Below are experts of layer 13 (counted from 0) of a mixture-of-experts language model. Rows are named router (the router's row for the expert), down (a neuron's output weights, with its number) and show model dimensions 96-191. Each number is 50 + 10 x the weight over its row's rms, rounded and kept within 0 to 99.
After each expert's rows: "comes before" lists some tokens at least twice as common just after its tokens as in all text. This comes from a sample of Wikipedia text that the model never trained on. Tokens count by the router's weight.

# expert 28
router:53 43 54 72 41 59 60 48 81 59 35 58 47 49 47 39 43 49 40 37 53 47 46 41 55 63 53 33 78 44 47 51 56 61 56 53 50 44 44 63 41 47 47 32 41 53 71 40 62 39 59 56 36 45 64 50 56 39 44 39 45 52 46 56 50 45 52 61 55 57 78 72 57 40 66 62 50 62 38 55 50 62 38 43 30 45 56 58 54 69 61 43 62 45 44 40
down11:45 58 73 56 67 43 54 51 40 55 55 53 51 50 49 63 60 45 66 59 47 66 45 57 37 50 51 22 54 63 47 44 51 54 48 45 56 62 52 49 59 53 52 39 47 61 64 46 60 37 52 32 45 70 57 57 54 45 67 48 31 51 50 48 46 57 42 61 49 59 56 50 45 51 45 40 50 40 50 64 41 50 42 45 60 47 50 46 56 62 53 53 60 32 53 38
down12:50 68 36 38 43 65 33 45 40 45 61 60 57 33 50 43 28 50 52 71 46 49 47 47 45 43 53 40 38 55 36 61 63 34 43 37 37 41 42 57 55 48 45 41 65 59 37 40 41 59 33 59 60 41 56 25 37 67 40 67 36 59 60 49 53 54 48 51 43 56 54 49 57 50 52 52 47 58 58 64 68 42 33 67 60 51 63 54 42 42 37 56 55 40 59 37
down13:46 39 50 33 55 57 60 73 49 47 61 68 51 46 43 48 46 47 58 53 45 42 30 51 39 49 63 50 66 62 53 72 66 42 44 46 66 53 37 41 51 47 56 56 70 43 50 30 53 49 47 49 59 70 47 38 56 63 57 43 59 54 56 56 42 56 61 45 38 76 52 48 38 51 57 27 67 53 53 46 50 51 49 64 67 62 37 59 63 42 42 47 62 60 43 57
down14:41 40 43 53 54 60 61 61 55 50 46 60 40 53 28 50 38 43 38 42 32 47 56 50 52 62 50 27 56 49 62 48 43 60 34 55 43 62 46 41 59 38 40 48 45 40 53 40 54 50 37 41 46 43 45 59 59 52 32 45 62 39 53 73 60 51 04 47 44 49 33 48 55 63 33 39 53 65 55 34 80 60 43 45 65 48 47 34 54 33 55 41 44 35 22 43
down15:38 50 30 46 42 51 42 51 29 55 47 51 50 63 35 55 53 60 51 41 52 60 49 46 45 53 46 35 48 51 47 27 38 44 52 56 73 46 53 56 57 43 52 39 57 60 65 50 64 52 59 41 29 36 47 50 37 40 60 29 40 53 52 56 41 46 43 37 66 40 25 60 46 49 46 62 46 36 41 54 45 53 52 53 48 40 57 37 62 61 48 36 60 44 53 50
down16:68 41 67 52 56 34 59 48 50 31 42 41 42 47 46 44 59 56 61 46 58 51 42 38 74 59 48 46 56 66 47 49 50 54 44 48 58 62 61 44 43 36 45 43 57 64 56 39 53 55 61 38 63 46 50 56 47 43 41 46 27 36 38 49 45 55 58 41 64 45 61 57 38 36 52 68 38 34 34 50 35 30 45 53 53 36 58 44 60 39 53 60 52 54 40 55
down17:29 47 47 44 55 48 27 66 49 49 56 55 33 49 62 35 65 42 59 44 45 51 58 44 52 48 37 56 38 58 73 39 37 50 35 48 64 34 45 59 65 41 22 48 43 44 41 46 60 42 36 44 55 59 53 65 38 37 38 48 55 39 67 41 61 41 50 52 38 45 55 45 34 53 55 61 47 46 43 40 54 55 52 45 50 52 34 45 37 40 72 38 52 46 50 42
down18:58 50 50 57 55 56 75 52 48 59 53 43 48 69 51 58 66 39 48 42 55 60 32 54 46 50 35 43 50 44 60 50 38 44 63 46 37 59 48 63 42 46 58 41 54 57 52 61 58 46 47 59 55 49 41 70 48 56 52 58 39 37 64 53 67 52 35 33 47 59 55 58 41 49 48 47 48 60 54 44 58 55 49 45 59 57 59 55 51 57 37 41 51 32 44 56
down19:26 51 44 46 43 61 38 63 43 51 57 36 21 44 53 36 41 60 51 70 34 44 63 43 59 44 63 64 58 48 59 50 33 43 45 46 45 50 64 35 55 56 48 69 53 43 52 56 58 36 47 49 41 38 55 49 52 61 51 62 50 57 47 47 52 52 49 64 47 46 20 51 69 56 57 60 60 54 50 37 52 47 46 63 64 47 45 32 48 46 58 55 40 54 42 56
down20:46 58 72 48 55 49 55 43 58 55 43 64 57 49 53 45 62 50 59 53 48 54 47 39 40 54 36 46 35 53 52 49 52 57 49 65 55 49 50 52 46 61 49 43 50 75 39 55 43 70 41 52 53 61 51 50 52 48 46 59 64 33 40 49 24 63 68 50 61 46 55 53 48 53 35 64 31 56 53 56 27 47 63 37 53 34 53 73 63 43 55 62 31 48 50 49
down21:57 51 38 54 48 47 44 57 58 54 45 28 61 41 71 57 51 42 57 66 57 57 59 40 30 44 43 40 63 50 68 39 48 62 49 41 50 35 56 50 49 38 55 65 47 50 36 42 52 38 61 45 53 46 52 31 66 42 47 43 57 43 52 59 48 54 69 51 43 45 53 59 58 47 46 51 36 60 45 45 37 51 55 51 53 57 57 58 55 54 49 59 49 40 46 49
down22:41 46 59 56 56 57 66 41 52 45 34 47 36 38 69 46 51 39 55 57 52 49 48 63 49 46 44 62 39 33 47 56 46 54 59 47 46 64 49 44 55 49 68 60 67 50 39 55 42 75 19 51 76 58 49 37 40 55 43 46 63 49 55 40 56 42 54 47 41 51 53 46 63 55 31 38 68 72 61 45 63 42 59 71 61 60 47 44 49 57 41 72 74 54 49 47
down23:53 45 56 54 54 50 54 42 59 54 48 42 59 58 32 41 50 51 71 48 54 39 41 58 31 67 50 45 44 37 36 61 35 52 41 28 55 47 59 42 54 47 44 52 45 56 41 51 66 41 67 56 56 54 49 67 47 32 45 59 62 68 45 60 52 74 66 49 53 46 61 41 57 50 63 50 31 54 51 48 46 42 62 48 44 56 44 36 42 63 50 61 48 47 38 42
comes before: ")", ") | ", ") |", ").", "–", "),"

# expert 25
router:69 50 53 40 39 55 52 45 59 60 35 57 56 42 46 53 40 50 51 40 38 60 68 67 60 38 35 37 62 39 62 81 22 33 37 74 56 45 52 44 60 44 32 46 31 38 59 39 47 78 73 47 35 49 30 40 57 38 52 27 36 69 52 64 61 40 55 47 49 41 75 40 57 43 37 43 39 48 48 40 43 41 54 36 41 38 49 67 51 52 48 43 50 47 39 32
down11:50 42 43 67 53 51 64 56 61 58 50 51 43 33 66 44 39 46 54 39 53 41 47 57 54 59 43 55 57 64 58 47 64 55 48 47 66 47 60 37 36 27 60 44 38 52 63 52 48 65 43 51 49 55 39 58 45 34 39 38 38 47 60 53 37 43 05 46 44 34 57 55 54 56 56 34 41 62 45 55 45 53 65 52 44 32 48 68 48 39 62 43 35 51 45 55
down12:43 37 47 58 60 44 58 53 34 60 38 64 58 56 53 42 43 50 59 49 57 52 57 38 62 61 62 47 57 70 55 39 61 52 49 31 68 67 51 36 41 51 56 47 57 72 54 46 54 38 53 55 56 36 63 45 60 57 40 34 35 39 69 68 40 45 31 59 50 58 40 51 52 55 55 51 56 52 52 59 48 56 45 51 60 43 52 44 70 44 17 49 45 59 55 64
down13:57 48 43 50 54 53 57 48 36 45 53 71 34 53 63 40 59 32 57 65 53 56 50 58 62 46 68 52 38 36 55 52 43 40 40 44 44 54 53 59 47 57 48 38 46 69 39 70 49 64 51 64 52 48 56 63 42 64 46 76 33 52 31 64 45 60 67 50 42 45 38 44 51 55 58 64 44 53 38 49 62 52 60 36 44 77 48 46 56 62 50 37 28 39 35 59
down14:43 47 41 47 50 35 39 53 53 60 37 31 55 34 56 53 45 39 45 61 59 56 40 48 42 56 45 37 37 50 67 53 30 42 44 50 63 39 34 62 39 35 48 35 32 58 58 79 51 36 46 53 52 49 55 50 55 48 61 37 52 43 37 59 58 47 61 67 46 57 56 46 42 44 39 49 46 55 65 48 43 44 38 76 42 34 56 60 30 49 41 43 39 36 62 40
down15:62 31 54 42 63 60 56 68 54 24 45 46 70 47 35 50 44 57 55 44 62 47 43 57 41 56 51 34 46 41 50 58 49 46 76 66 54 46 56 37 50 51 69 50 43 41 31 51 66 61 51 59 41 58 32 31 51 53 51 58 52 30 67 47 46 38 31 49 26 40 72 50 40 59 40 42 67 49 42 47 47 48 50 52 42 47 59 37 46 45 47 65 61 35 48 46
down16:42 55 44 47 54 54 68 45 47 55 50 41 31 39 59 42 51 43 39 44 49 33 54 73 36 57 55 68 66 46 58 49 58 61 55 52 54 34 42 53 67 42 67 47 67 43 43 46 54 37 59 50 67 56 51 48 40 42 58 64 29 60 50 41 46 41 45 42 54 48 47 48 57 49 43 48 54 57 60 60 50 54 46 55 32 50 46 39 41 66 57 49 60 68 38 42
down17:47 51 50 34 61 47 65 56 44 66 52 39 46 42 47 47 32 47 45 52 76 49 54 56 64 69 47 31 52 47 68 39 54 62 42 61 43 45 38 45 54 57 38 62 46 35 33 52 59 52 64 29 53 43 39 53 54 52 59 53 67 46 71 58 35 54 43 47 56 43 33 20 62 43 65 51 36 34 66 59 54 48 81 39 63 39 54 50 52 43 49 42 69 59 40 48
down18:34 55 61 57 41 50 47 64 51 59 57 59 57 48 55 51 29 42 53 35 57 43 57 52 45 71 49 39 39 56 47 54 62 42 42 58 56 49 45 34 52 59 60 47 36 42 64 66 66 37 55 58 48 51 30 44 13 42 31 44 61 42 40 55 62 65 45 39 46 64 54 56 63 56 49 42 50 31 46 56 56 70 50 60 48 48 59 56 66 35 37 72 71 42 57 25
down19:40 41 31 33 40 61 50 62 74 56 35 48 47 40 42 48 46 52 53 65 65 49 53 41 53 50 71 44 54 46 64 47 45 63 51 51 40 69 61 59 35 58 52 44 36 60 32 51 51 53 58 56 39 66 41 38 51 61 48 49 59 36 42 56 35 53 56 51 47 66 43 42 54 48 46 55 50 40 60 60 68 53 63 62 49 45 54 44 57 68 70 49 56 36 69 61
down20:44 56 33 47 70 53 42 47 68 52 54 43 42 43 48 51 52 55 67 68 65 35 56 49 51 36 67 49 70 45 41 57 51 74 54 39 33 28 32 62 39 58 39 59 59 41 32 55 56 31 34 46 48 41 60 50 56 65 59 53 59 52 61 44 38 56 37 49 61 54 58 55 46 42 47 54 46 58 64 31 53 68 44 51 29 67 46 56 63 62 41 46 45 47 23 52
down21:50 59 41 67 46 43 67 71 49 57 71 32 35 44 54 40 50 51 39 61 70 55 55 63 52 66 39 52 46 60 50 50 42 47 53 43 42 48 43 53 66 50 46 52 41 52 43 50 59 60 42 46 52 64 37 49 51 59 40 35 42 55 63 61 63 65 38 62 69 68 50 43 35 53 56 52 41 39 61 51 38 46 49 42 58 42 49 49 35 60 61 42 59 53 48 59
down22:48 53 56 42 50 42 53 56 47 50 56 69 50 38 60 64 52 39 36 70 47 56 55 42 43 38 54 45 42 54 60 53 56 39 44 60 42 51 59 62 33 61 52 50 39 41 64 45 50 52 53 59 61 51 35 43 56 43 53 34 68 42 56 38 38 52 44 54 71 52 43 48 57 42 41 79 47 54 41 80 51 35 51 66 57 42 46 40 54 46 46 46 42 54 53 40
down23:54 54 41 46 39 50 48 47 59 44 40 49 54 39 60 64 50 43 60 63 57 52 53 52 46 43 62 49 44 68 56 74 37 55 56 43 45 65 49 49 57 61 41 40 54 52 36 42 71 61 25 64 57 43 52 45 65 49 49 46 61 44 50 56 64 53 55 46 43 54 40 27 58 52 26 60 56 40 47 68 58 46 43 50 32 53 54 41 68 34 62 31 53 77 43 49
comes before: "2", "1", "3", "0", "4", "6"

# expert 27
router:49 63 55 52 36 43 59 63 58 57 44 58 65 45 60 38 47 54 56 47 50 63 45 51 63 57 44 46 56 51 48 53 60 54 63 42 45 50 55 37 43 54 33 53 44 53 52 61 55 49 51 66 29 49 31 50 42 29 50 41 44 37 51 61 54 49 47 40 44 51 73 53 49 40 53 65 48 61 27 46 44 45 51 45 50 61 43 55 39 55 67 34 28 44 49 47
down0:48 42 48 38 51 36 59 38 51 67 48 63 59 42 39 45 45 53 54 47 35 60 31 57 49 46 37 41 47 51 41 51 38 50 49 47 44 46 62 25 38 50 45 40 55 50 33 46 56 58 67 75 38 53 63 43 64 50 51 65 30 42 46 45 52 43 37 61 60 58 31 52 45 53 51 29 61 52 67 55 53 47 56 48 66 71 50 66 44 54 46 52 37 45 63 41
down1:47 58 56 31 43 52 41 69 54 44 41 33 44 66 47 49 47 67 74 41 53 63 49 67 41 56 42 51 44 58 34 38 54 64 53 39 48 40 41 36 62 43 50 34 60 44 49 54 40 64 60 62 49 60 14 61 28 37 59 60 52 36 66 52 61 47 37 49 51 54 38 36 50 54 55 37 42 63 50 52 45 57 66 57 61 52 39 41 45 53 47 46 42 37 34 63
down2:44 55 45 42 41 65 48 33 37 48 35 41 64 44 56 59 60 52 50 41 52 59 55 35 37 41 57 48 35 59 45 63 56 38 55 55 58 62 45 60 69 64 47 47 35 48 54 54 46 54 40 61 39 55 35 53 39 53 51 44 51 47 52 52 55 58 48 40 51 44 60 55 42 42 45 52 52 50 49 47 67 51 59 42 55 41 47 44 57 68 64 53 65 24 50 59
down3:42 61 54 58 45 50 42 49 54 48 50 42 54 57 45 57 47 44 66 37 44 28 28 52 49 55 73 45 60 49 34 61 30 52 63 57 58 35 41 53 64 37 50 53 57 41 63 61 31 70 56 48 35 34 52 50 40 66 55 47 40 40 71 48 51 69 41 39 64 66 49 53 42 65 58 68 55 38 46 50 68 50 27 54 57 29 38 62 32 35 55 39 74 44 53 51
down4:46 51 45 49 33 60 46 47 49 59 42 53 54 57 40 54 58 63 35 44 39 55 55 73 69 45 56 48 56 40 55 50 47 56 59 58 48 44 48 43 44 24 41 49 51 43 38 57 39 56 65 32 50 41 22 62 42 59 43 60 54 54 51 54 50 59 29 24 24 38 50 53 55 54 60 52 64 50 38 54 73 43 57 50 53 49 62 53 37 56 34 45 43 52 56 68
down5:34 34 37 43 56 41 40 53 54 41 39 44 52 36 43 58 56 42 57 60 44 52 35 39 52 31 45 51 49 48 53 53 57 31 58 36 52 56 42 60 67 46 51 54 53 31 40 54 52 67 40 58 66 61 52 55 47 58 46 57 63 43 55 53 53 46 52 44 67 41 45 59 71 38 49 36 43 42 31 53 46 38 40 49 61 44 50 59 34 42 18 44 31 45 41 42
down6:58 27 53 60 54 59 77 45 54 71 46 45 40 40 63 65 50 44 45 42 55 58 54 45 33 52 30 40 42 49 47 55 51 40 35 51 47 46 37 56 48 57 45 63 34 68 61 53 55 37 43 43 48 51 27 44 52 60 63 61 73 70 51 43 57 47 22 41 74 67 46 60 59 45 57 44 64 53 64 57 41 59 48 52 42 46 37 54 58 50 63 66 65 64 44 53
down7:52 52 53 51 56 48 64 53 64 49 37 55 43 46 60 58 60 46 58 49 53 52 62 62 56 44 57 33 60 40 36 59 71 35 52 53 45 65 38 49 63 45 58 44 53 48 54 32 46 53 47 40 40 46 52 39 62 45 22 50 56 47 54 42 53 41 53 47 61 40 62 50 44 62 57 49 57 52 55 46 48 64 36 59 49 57 37 48 61 71 57 55 58 47 45 51
down8:53 60 43 64 52 29 48 46 52 63 46 27 50 46 32 50 47 47 38 50 54 29 42 46 71 59 52 60 62 56 41 43 33 53 59 71 45 49 45 38 50 57 32 48 38 42 45 43 42 27 55 53 45 52 34 68 60 45 64 52 51 48 53 61 52 47 17 40 58 51 51 34 50 46 66 51 46 50 56 48 54 69 50 41 43 64 58 39 55 60 42 72 76 44 57 60
down9:55 43 67 41 56 47 45 60 53 43 43 42 57 40 54 53 32 30 48 48 52 53 61 53 55 48 61 60 42 55 52 64 65 36 38 65 67 53 51 49 48 46 52 44 66 45 47 53 64 66 47 29 44 46 70 74 47 60 41 58 47 49 42 42 64 41 50 54 56 54 41 43 77 52 68 35 57 54 50 60 55 47 76 39 51 53 35 47 29 49 40 41 62 47 54 45
down10:62 51 63 42 52 54 52 63 46 61 53 47 52 65 42 56 51 49 55 58 31 43 59 25 57 48 47 62 50 45 57 48 51 49 42 42 51 40 50 37 50 61 68 41 43 55 53 51 37 55 43 59 46 50 68 51 67 65 53 48 44 66 57 44 62 62 44 74 60 56 46 46 57 37 39 49 76 71 62 53 48 49 59 57 45 49 53 39 37 44 53 65 49 51 53 56
down11:53 44 43 47 51 40 56 48 40 39 40 35 39 51 65 57 44 34 71 44 40 42 45 61 39 58 57 56 42 66 42 38 47 58 55 39 60 44 71 48 60 44 40 44 55 45 46 64 58 43 38 39 44 67 35 51 52 57 43 66 57 57 46 41 83 61 23 53 56 43 51 38 48 50 44 54 47 48 53 58 60 55 52 50 52 58 48 38 56 32 48 46 58 60 46 58
down12:62 44 58 66 44 49 53 44 55 39 43 60 35 63 54 37 63 55 68 55 57 55 63 40 66 26 68 44 53 35 64 55 43 45 47 61 51 56 48 37 44 46 50 63 36 43 50 39 32 43 59 51 47 58 35 43 49 59 50 63 71 23 63 43 37 41 20 60 54 72 50 45 49 47 63 62 58 49 48 45 33 50 57 35 53 58 54 57 32 46 55 57 36 61 51 46
comes before: "1", "2", "0", "3", "4", "6"

# expert 16
router:52 38 54 66 40 57 54 48 71 49 39 70 48 30 54 39 47 41 34 47 58 69 46 55 70 58 55 54 57 41 63 57 52 60 56 22 64 55 40 44 48 31 51 48 65 51 64 48 76 68 65 57 61 48 79 40 36 51 54 42 43 64 56 62 60 41 53 60 38 64 62 58 76 35 77 39 70 72 50 32 36 44 43 55 60 25 63 40 53 57 52 64 48 43 26 41
down11:56 40 41 47 56 65 43 46 54 47 54 52 40 34 41 53 40 61 66 35 67 52 60 52 47 71 26 48 62 53 66 48 50 40 56 50 43 58 49 50 67 48 57 51 44 32 47 47 61 62 42 66 60 41 43 36 50 48 39 46 39 46 52 36 53 39 40 50 45 53 58 48 56 48 41 62 39 50 40 58 46 41 41 41 44 38 41 47 50 48 47 31 57 62 41 48
down12:45 50 41 42 43 48 38 66 52 43 49 48 32 49 61 47 63 73 42 58 40 35 56 49 36 25 35 40 53 36 47 32 60 75 50 44 67 55 49 73 52 46 45 59 31 45 54 36 52 60 59 46 40 20 54 51 40 33 67 50 54 58 49 48 45 45 50 36 52 50 52 48 48 38 48 55 49 28 59 47 41 46 54 50 46 57 59 49 50 51 48 45 37 40 61 28
down13:52 53 57 47 54 49 67 62 53 57 64 51 64 56 55 50 30 32 65 71 50 56 49 56 65 45 64 86 54 44 47 44 35 74 63 56 34 51 58 31 48 55 42 40 46 51 47 39 31 36 49 70 59 48 55 48 64 39 30 58 45 28 51 64 43 49 39 62 53 58 47 51 50 56 59 59 49 53 47 32 49 49 59 51 57 52 42 65 44 65 44 50 35 54 50 62
down14:32 53 31 59 44 53 61 52 52 39 49 53 39 42 49 54 34 55 58 52 66 52 31 32 44 47 49 38 59 49 53 56 51 57 38 51 54 45 43 54 44 47 41 40 32 52 38 61 54 52 42 34 47 61 45 44 45 58 56 53 58 47 48 45 49 71 75 55 65 51 51 63 56 53 28 43 40 48 52 32 54 44 56 65 64 42 40 41 64 47 57 54 57 50 63 52
down15:48 47 36 49 48 46 58 46 48 54 48 36 51 53 43 24 58 59 56 37 49 57 57 44 39 61 43 40 45 32 33 45 55 41 58 71 61 44 64 42 60 57 55 50 39 56 76 57 73 53 67 65 35 41 63 50 48 49 39 57 43 53 52 55 47 48 63 64 53 41 40 60 49 34 33 40 51 52 57 59 46 46 59 55 41 41 51 47 63 46 55 56 62 68 47 60
down16:49 53 55 45 57 47 30 62 70 58 66 45 53 48 49 61 64 45 47 53 41 59 48 59 71 58 55 82 39 51 53 57 58 62 45 32 53 54 50 38 52 46 58 53 57 51 34 44 42 49 57 61 56 43 20 51 58 44 41 54 70 50 62 55 70 50 44 33 58 53 67 35 44 47 34 47 44 63 54 51 50 40 59 50 43 50 54 53 51 49 62 53 45 40 38 48
down17:51 24 51 54 54 45 66 58 50 40 55 41 66 50 57 42 43 79 35 39 52 51 49 59 40 47 49 41 38 48 67 46 56 35 52 45 64 44 40 37 40 57 65 34 61 52 57 62 59 54 64 55 50 29 59 44 56 50 57 41 39 31 44 46 46 57 28 47 46 47 53 68 30 55 58 55 63 69 49 36 58 56 34 51 47 62 55 41 51 59 58 57 47 50 47 50
down18:61 40 62 34 65 45 52 50 65 57 35 48 51 51 57 50 63 55 69 44 43 46 42 42 55 61 62 36 54 64 56 55 51 44 37 28 58 48 66 54 50 62 67 65 60 70 35 58 46 47 52 33 57 57 65 49 49 63 39 51 48 43 51 42 51 50 50 51 60 34 40 44 49 59 66 53 51 50 59 49 55 48 49 45 47 44 59 71 58 47 48 52 41 69 26 45
down19:47 40 69 43 38 32 57 54 48 45 31 40 66 44 70 52 42 59 68 43 44 43 53 45 53 42 53 41 73 77 50 52 69 45 39 59 73 53 43 52 44 56 50 52 53 40 55 50 43 70 52 53 56 55 41 40 49 43 39 45 43 56 55 55 38 50 37 41 51 64 53 60 44 51 41 35 51 59 41 33 56 33 51 52 49 52 37 35 31 27 56 36 55 54 42 29
down20:60 59 44 46 51 42 45 53 64 62 74 26 46 47 40 44 24 38 47 57 38 54 77 45 53 60 66 27 50 35 64 59 47 55 60 42 43 61 48 58 46 48 46 50 44 61 38 52 46 45 38 39 67 29 35 56 61 55 30 55 39 39 40 56 48 58 79 59 40 60 62 51 50 51 50 70 56 42 48 59 57 31 61 33 43 41 45 26 53 52 61 39 44 57 44 46
down21:50 59 41 49 55 40 50 82 58 48 56 36 56 25 50 51 39 48 61 47 41 70 57 64 38 44 41 22 48 46 51 52 52 62 49 46 59 42 50 46 46 54 67 59 38 64 68 53 52 52 26 36 43 42 40 67 60 29 46 50 50 66 43 68 39 57 46 43 53 41 57 57 57 61 44 64 40 43 61 42 46 58 47 47 52 68 38 50 45 52 45 44 39 61 50 51
down22:41 52 33 63 66 66 36 45 62 51 46 62 54 53 54 43 50 39 58 41 53 63 63 56 66 36 44 43 60 66 61 65 55 38 38 48 44 67 47 50 44 43 61 51 52 53 41 52 51 62 34 56 45 52 37 39 39 48 27 62 50 60 56 57 61 61 42 52 58 56 47 59 41 42 38 42 50 44 48 41 48 67 53 65 46 51 54 64 67 47 60 51 40 62 55 67
down23:65 62 59 51 56 61 63 45 56 41 41 43 38 57 67 54 52 44 51 45 38 59 60 65 56 43 45 37 45 63 62 41 45 46 42 67 52 41 62 52 40 56 43 51 69 44 37 47 80 38 62 35 35 61 50 45 55 41 59 58 47 50 42 57 41 44 23 45 35 57 55 25 63 48 51 42 54 42 44 54 38 20 43 65 44 64 69 42 65 53 41 59 47 44 49 49
comes before: " | ", " |", "; ", " |  |", ".", ";"

# expert 5
router:48 47 49 56 59 57 48 29 66 53 52 55 46 58 77 49 60 37 41 58 35 33 54 29 59 44 41 44 69 55 41 67 53 42 64 38 51 69 41 54 44 66 50 57 50 50 58 62 49 46 43 65 59 52 48 39 52 38 61 49 52 37 66 53 67 43 61 65 65 43 71 52 40 35 52 70 58 68 46 43 34 48 39 41 46 59 56 57 47 40 37 48 39 53 40 38
down0:61 53 52 42 64 49 68 57 49 42 43 58 69 63 51 68 38 64 56 43 53 31 48 69 38 58 47 63 60 42 44 57 37 49 28 24 56 34 48 38 43 45 52 73 52 35 51 51 51 63 54 62 56 58 53 53 52 43 61 52 25 51 56 68 34 49 23 24 56 56 52 56 47 49 51 63 48 50 54 52 52 41 62 57 60 42 44 51 49 39 54 54 41 53 37 48
down1:35 52 65 42 49 55 37 59 51 46 55 48 49 65 55 53 56 66 41 49 58 54 60 48 51 47 62 47 51 54 54 67 62 55 51 43 50 53 49 61 53 36 57 60 32 42 58 38 23 53 48 56 40 47 43 54 48 43 62 46 41 70 58 61 46 43 77 41 31 54 60 36 59 51 41 51 59 34 62 56 65 45 43 65 52 58 67 52 56 36 51 36 49 59 68 61
down2:48 73 57 65 64 53 44 41 45 58 30 48 53 36 50 37 58 46 37 57 57 56 44 30 69 52 56 54 24 44 69 41 47 38 55 54 52 56 56 36 59 25 44 63 51 45 36 40 37 44 54 63 55 57 52 60 50 55 51 47 52 58 38 58 57 63 62 52 40 47 56 51 43 52 64 42 50 47 61 52 27 55 52 55 43 49 36 46 48 52 38 45 46 55 41 47
down3:72 58 61 37 59 44 62 58 56 34 34 48 73 50 30 53 53 59 43 46 41 49 51 51 51 46 44 48 39 40 38 70 51 42 53 51 44 40 46 47 47 50 53 54 52 37 58 59 46 50 65 44 53 54 54 46 46 52 59 47 60 45 67 50 41 46 26 25 42 49 44 49 66 52 48 65 48 60 38 45 63 49 66 60 66 61 55 41 43 57 57 46 34 54 51 37
down4:49 37 40 40 55 52 45 61 69 52 55 51 43 47 75 59 45 36 39 53 43 43 51 34 41 41 43 45 55 54 42 54 53 51 62 53 64 74 48 52 45 37 63 50 42 48 45 73 56 42 55 64 49 63 54 49 55 31 50 42 51 57 31 45 35 43 30 53 56 43 42 39 49 41 32 56 51 51 32 44 46 40 42 47 44 36 46 51 41 51 47 69 52 52 40 42
down5:41 48 39 53 57 34 44 40 56 41 56 41 65 38 58 58 58 64 52 34 47 51 60 43 54 61 60 59 57 64 40 52 57 65 57 77 67 54 45 56 65 62 44 61 43 44 55 44 55 49 62 64 38 37 55 54 64 51 43 72 45 60 46 58 61 56 51 54 47 44 42 41 50 63 43 37 49 34 60 53 57 50 64 44 40 54 53 47 41 54 49 50 69 48 52 67
down6:32 31 50 52 52 49 55 42 53 32 57 51 44 60 59 55 43 35 64 51 43 49 66 55 42 45 47 45 43 62 57 58 48 64 63 26 52 42 45 60 55 49 45 60 55 57 55 52 58 53 56 60 56 54 37 48 58 37 50 65 50 24 45 50 45 59 45 35 58 55 50 52 53 59 73 54 65 32 46 49 49 65 31 63 59 51 47 63 51 39 60 44 57 29 56 59
down7:49 54 37 54 61 43 51 64 34 56 50 56 50 55 70 34 46 62 37 38 46 43 51 50 60 47 55 55 53 42 54 48 63 29 60 64 63 37 52 41 44 70 46 60 51 63 35 66 47 52 42 64 59 68 58 44 33 51 33 41 63 42 60 35 44 59 26 68 39 47 53 54 63 57 45 50 56 57 49 47 31 59 55 29 60 53 38 51 49 36 44 38 50 51 52 49
down8:43 57 67 36 51 54 50 66 74 47 57 51 52 46 52 40 48 54 44 49 32 48 61 42 38 52 46 43 36 45 45 48 54 41 58 44 63 36 45 58 48 32 23 38 56 60 48 51 38 43 46 53 46 40 51 49 39 58 66 55 53 55 43 55 48 48 79 49 59 53 42 46 67 47 63 47 41 59 52 46 35 52 56 43 49 64 56 44 48 49 54 33 33 45 61 61
down9:51 55 41 60 62 43 50 41 72 42 47 36 38 42 69 46 41 48 43 54 49 50 45 66 31 55 64 52 40 42 52 33 41 61 51 41 56 60 47 44 51 40 65 52 60 21 50 50 63 60 63 52 45 47 64 48 45 43 44 40 50 49 49 60 35 68 61 39 60 39 60 67 32 48 36 37 49 55 42 54 40 48 36 58 54 47 46 53 56 46 59 57 58 44 52 59
down10:37 45 50 42 44 45 56 58 42 58 58 53 46 57 69 38 59 34 53 56 48 41 54 53 40 56 44 32 62 43 37 59 55 51 46 37 63 41 50 56 54 61 58 71 36 51 52 68 51 49 44 67 46 44 54 56 50 47 55 44 55 47 52 53 43 45 75 50 60 47 55 31 57 40 45 43 49 56 61 45 46 47 61 52 64 47 56 42 45 54 39 60 51 63 37 56
down11:49 37 34 32 43 45 36 78 28 50 66 59 46 49 59 47 40 68 47 54 70 50 39 53 50 50 59 57 37 43 51 48 56 74 51 61 55 51 64 53 46 48 30 54 58 47 53 51 58 54 29 50 55 36 57 74 59 50 56 70 46 62 67 49 49 54 51 64 55 39 43 49 41 53 31 35 47 27 50 50 60 51 41 55 53 53 52 58 58 51 45 26 44 56 42 47
down12:52 78 41 61 65 49 40 39 40 51 43 49 37 59 38 44 63 48 54 61 53 59 51 58 42 47 39 50 64 36 44 48 47 41 46 50 37 43 57 45 40 47 44 47 67 39 56 46 49 30 60 63 45 65 42 42 46 54 78 64 43 54 52 50 37 51 59 60 44 61 45 50 44 39 61 43 62 47 50 36 47 55 44 60 50 56 47 38 27 24 55 57 47 51 55 39
comes before: "\n", "\n\n", " The", "The", "| ", "- "